From a checkpoint of a small mixture-of-experts model trained on Wikipedia: 2 picks a token.
Below are experts of layer 5 (counted from 0) of a mixture-of-experts language model. Rows are named router (the router's row for the expert), gate (a neuron's input weights, with its number), up (a neuron's input weights, with its number), down (a neuron's output weights, with its number) and show model dimensions 112-223. Each number is 128 + 24 x the weight over its row's rms, rounded and kept within 0 to 255. Numbers have three digits each.
Before each expert's rows: "raises" lists some tokens whose logits its average output raises strongly, later layers aside; "comes after" lists some tokens at least twice as common just before its tokens as in all text. This comes from a sample of Wikipedia text that the model never trained on. Tokens count by the router's weight.

# expert 42
raises: " against", "?", "–", " match", " and"
comes after: ".", ",", "1", ":", "′", "°"
router:161151139163162142110143133102109162154121158113118107117109136141161152125154199118098106158156127126160153139122179132100158137132131147101100146122121111119119127088152079162135134160138083098114107078152121143160160127115108152169140140096093122128146167098111098098153122152115091121154127141102150122132126118107142120088131063159
gate2:158121099154169119107132107106077138147151160148168092091177118144144139141116124126130110108114163095146102131148067140114132146122202123129089137106095113130081185077122170144165105140130088132092108123132108135124120120146083139153153103150098164121135162123141117115143088150103139102117135128147143146134108108098115144119141135152
up2:165091135106126110129079121143131128109117129122163097134143110170121077155116161138093112098091160124164083118158097108106130147109144123118105191115123194136101113151166137129123117151134127131143153102101123118136082122127092139153146143087116109126125176110161111145156092114115155087135195138184154109152108086099092104121127099136
down2:173144145130089141149116135123098183149122118126103168109071139126086087183099152158168150088086121103099186131088075080118171142150142124121129165103094124127091144116157133107098148119124169130147104122132131125129108119118132125090176074102121110115122095101200140138098100106145125119125109116137122159159134108146106091164096098090
gate3:119143155125081144107145099114078105121135130139101125138157146120108148104153191158145132128104167135099099153137142099151106066130184151128112131101100100162175145111142139098157117107090137097117116113126145097087140068093143132128122126105117127117089117118131105141142168162124109106106167069085114127143141187123150122127080123125
up3:076147127173115161127136133140142141140141164159168130098097124113052145129098069136097127100160104115123136129133124141140127140138114128135130130132196107123104140120090134174110107087118106176097109168102119108060140145104126134132134123098053136129140141126129095104128127133139174140095112105128103142128102078065131175120138147119
down3:109119156146112126131116115130144132117119084126085141135143118123116162148207074150148111108133095137110173155104141138139120135108079122100111152108108123118079145119126125087158153122146130186125150121143159128131105156121158077123141105125107128106121097158129160100108146123137116158122146101115145190105105125158155153099138188137

# expert 9
raises: "|", "| ", "|  | Liberal", "Final"
comes after: " |", "\n", ")", " |  |", " |  |  |", ") |"
router:136130101148136160130178134130097118152144145132143116113098174119136118142163164140121118141130115138175158128145162152130158126157154132076068107123155123137086125064116117159090159162137133096122120111157135117106157111148099158148085136125105146168139160099122126107151104134134097135084133129087159136168148129129117133115114134138
gate3:131103111175133140160139115143144147133107092168139134109114124112092146173091143109161124122094152118109090066136152105148105134127125144128161133135156100143165120157114144115136135095145140108064145099137094138129091104103152158152148143152129151134158118115122114087141144147135140121093130130130157119156157127141144115126133104110
up3:151175131101092127166127103098128122121088120131114102110157111132144116092130098098086133183128157124112105119086112183175124111112164150143095101136126112137095133126124141116089128130103160131162116135103122132077148097103165156125106159139153157136070166162114123105103146095124141108110131163110080141107146106140104121124143143152
down3:149125132157129129118136107106132136153123128129164118144134109145110140120126107099126149136117102139147146087124141117124098133086165128185117150148136118065135139100131169141106116091123097161117143144115135120111110123121134129084092121118139149132113112132108097126081148097116167155135119126067082139132089133118160134170144132111
gate4:159125134146168119144108113162123143110114142150069146087116139091097146135129130136125132115143141114132110118095076084111145157098139095099111128121106137153114100131141155140174139102118148133115114104133089163127128134093151122114107147119108094146135120147149161140156113108149094175146127167117151110139127146108112138189123127131
up4:142143121156139146085175128131139112120151116092139106140170167140149126099126135157106162115098123110146134129143142120093129149128122131113134084164139111100122123095110131153077118131153130132121136148125121150112119135087139112142124112116116191119126144129115138126142146119122156133155098123119107098133112108100135145112126161147
down4:178118093152142136128104143155113096134147159097125129129170151118106081136083169153137105079153119181108150182141132140146099114150151097101076117162125109125110132129136103094133106125134103157117149137157146125108101131126162081138110120132110153109122114187091110103127134097157150123132130126138122142127170107128125125116125132131

# expert 45
raises: "\"", " March ", " August ", " January ", " February ", " years, "
comes after: " | ", "; ", ") | ", " |  | ", "% | ", " |  |  | "
router:157128137133157136128140124115106131159123154127125127110076156124137153117167197107141108174133121131155146118146127132151149130153146167072122099126140099091136163109131118154149123135145077103122099094149086080124111102129125146150073120170097165134139126091111118105161157178094096130129110115096137150154153130120109088100148109138
gate3:139169127112160127113132083135105125097123113102107128121096161134148106149114155127135130126135143078177156079162121085094120168149126165122105128145100170129114124106121130101124136157121101147146099129167079148180174124150098152139150159137148100115127136117128147119106122123139145100113104127108130126144103138139162071171143093108
up3:096140130139134148133120109099131150103094092102133135091149106132123136108147106158161117111161117063148168163098120114102143134163143101154164106103132125111170105127137156140098142117106111133121104085111108145105084112119161071146078166093081133093162144134120121097194157124123150085113100104159126119106138134115112181127150144111
down3:119130111124128136181094160104109125104135112161153102126162122137141122182165145154171116116143109065130106121120140123114126140123108103128148133119135144171129161103168148088129110125126119136138148055101161159160152105122084093151160145147118096173127166082141112114106138157129132086128112134176194101131162090100146138127157135130
gate4:163117130157135125126110107132134129183084125123145116112116118108164164142102134100176117134141090142136135156137149173116155147162095130076114162126144130150129119119123133165156139141157158118089121133159125131126068121111144121149137136169096121158185126156126113125121128162126140110106095094125149119142150090062107159100130118106
up4:082132156143119086127071115162124101122144128120138132156138144137103146175111133079167184135125107109118114086183109164143103124135116122093125091131140119120151117155122144078149150144136120117102126127169140095125103153107132069118097120145106175116193097120125136107130140121141121150083094137103121124139175136062091151100129120062
down4:154122155188116120150119184139114123122164101131109152126143130141138111110125137139132121121120109102138133165113118103156139151113145112151158155129120153159131148143142158084136171127158124162143126149109129110105117123121111133096127088157089108111145119109128115108124131097140142138089105128162117167145160137099127136154104119133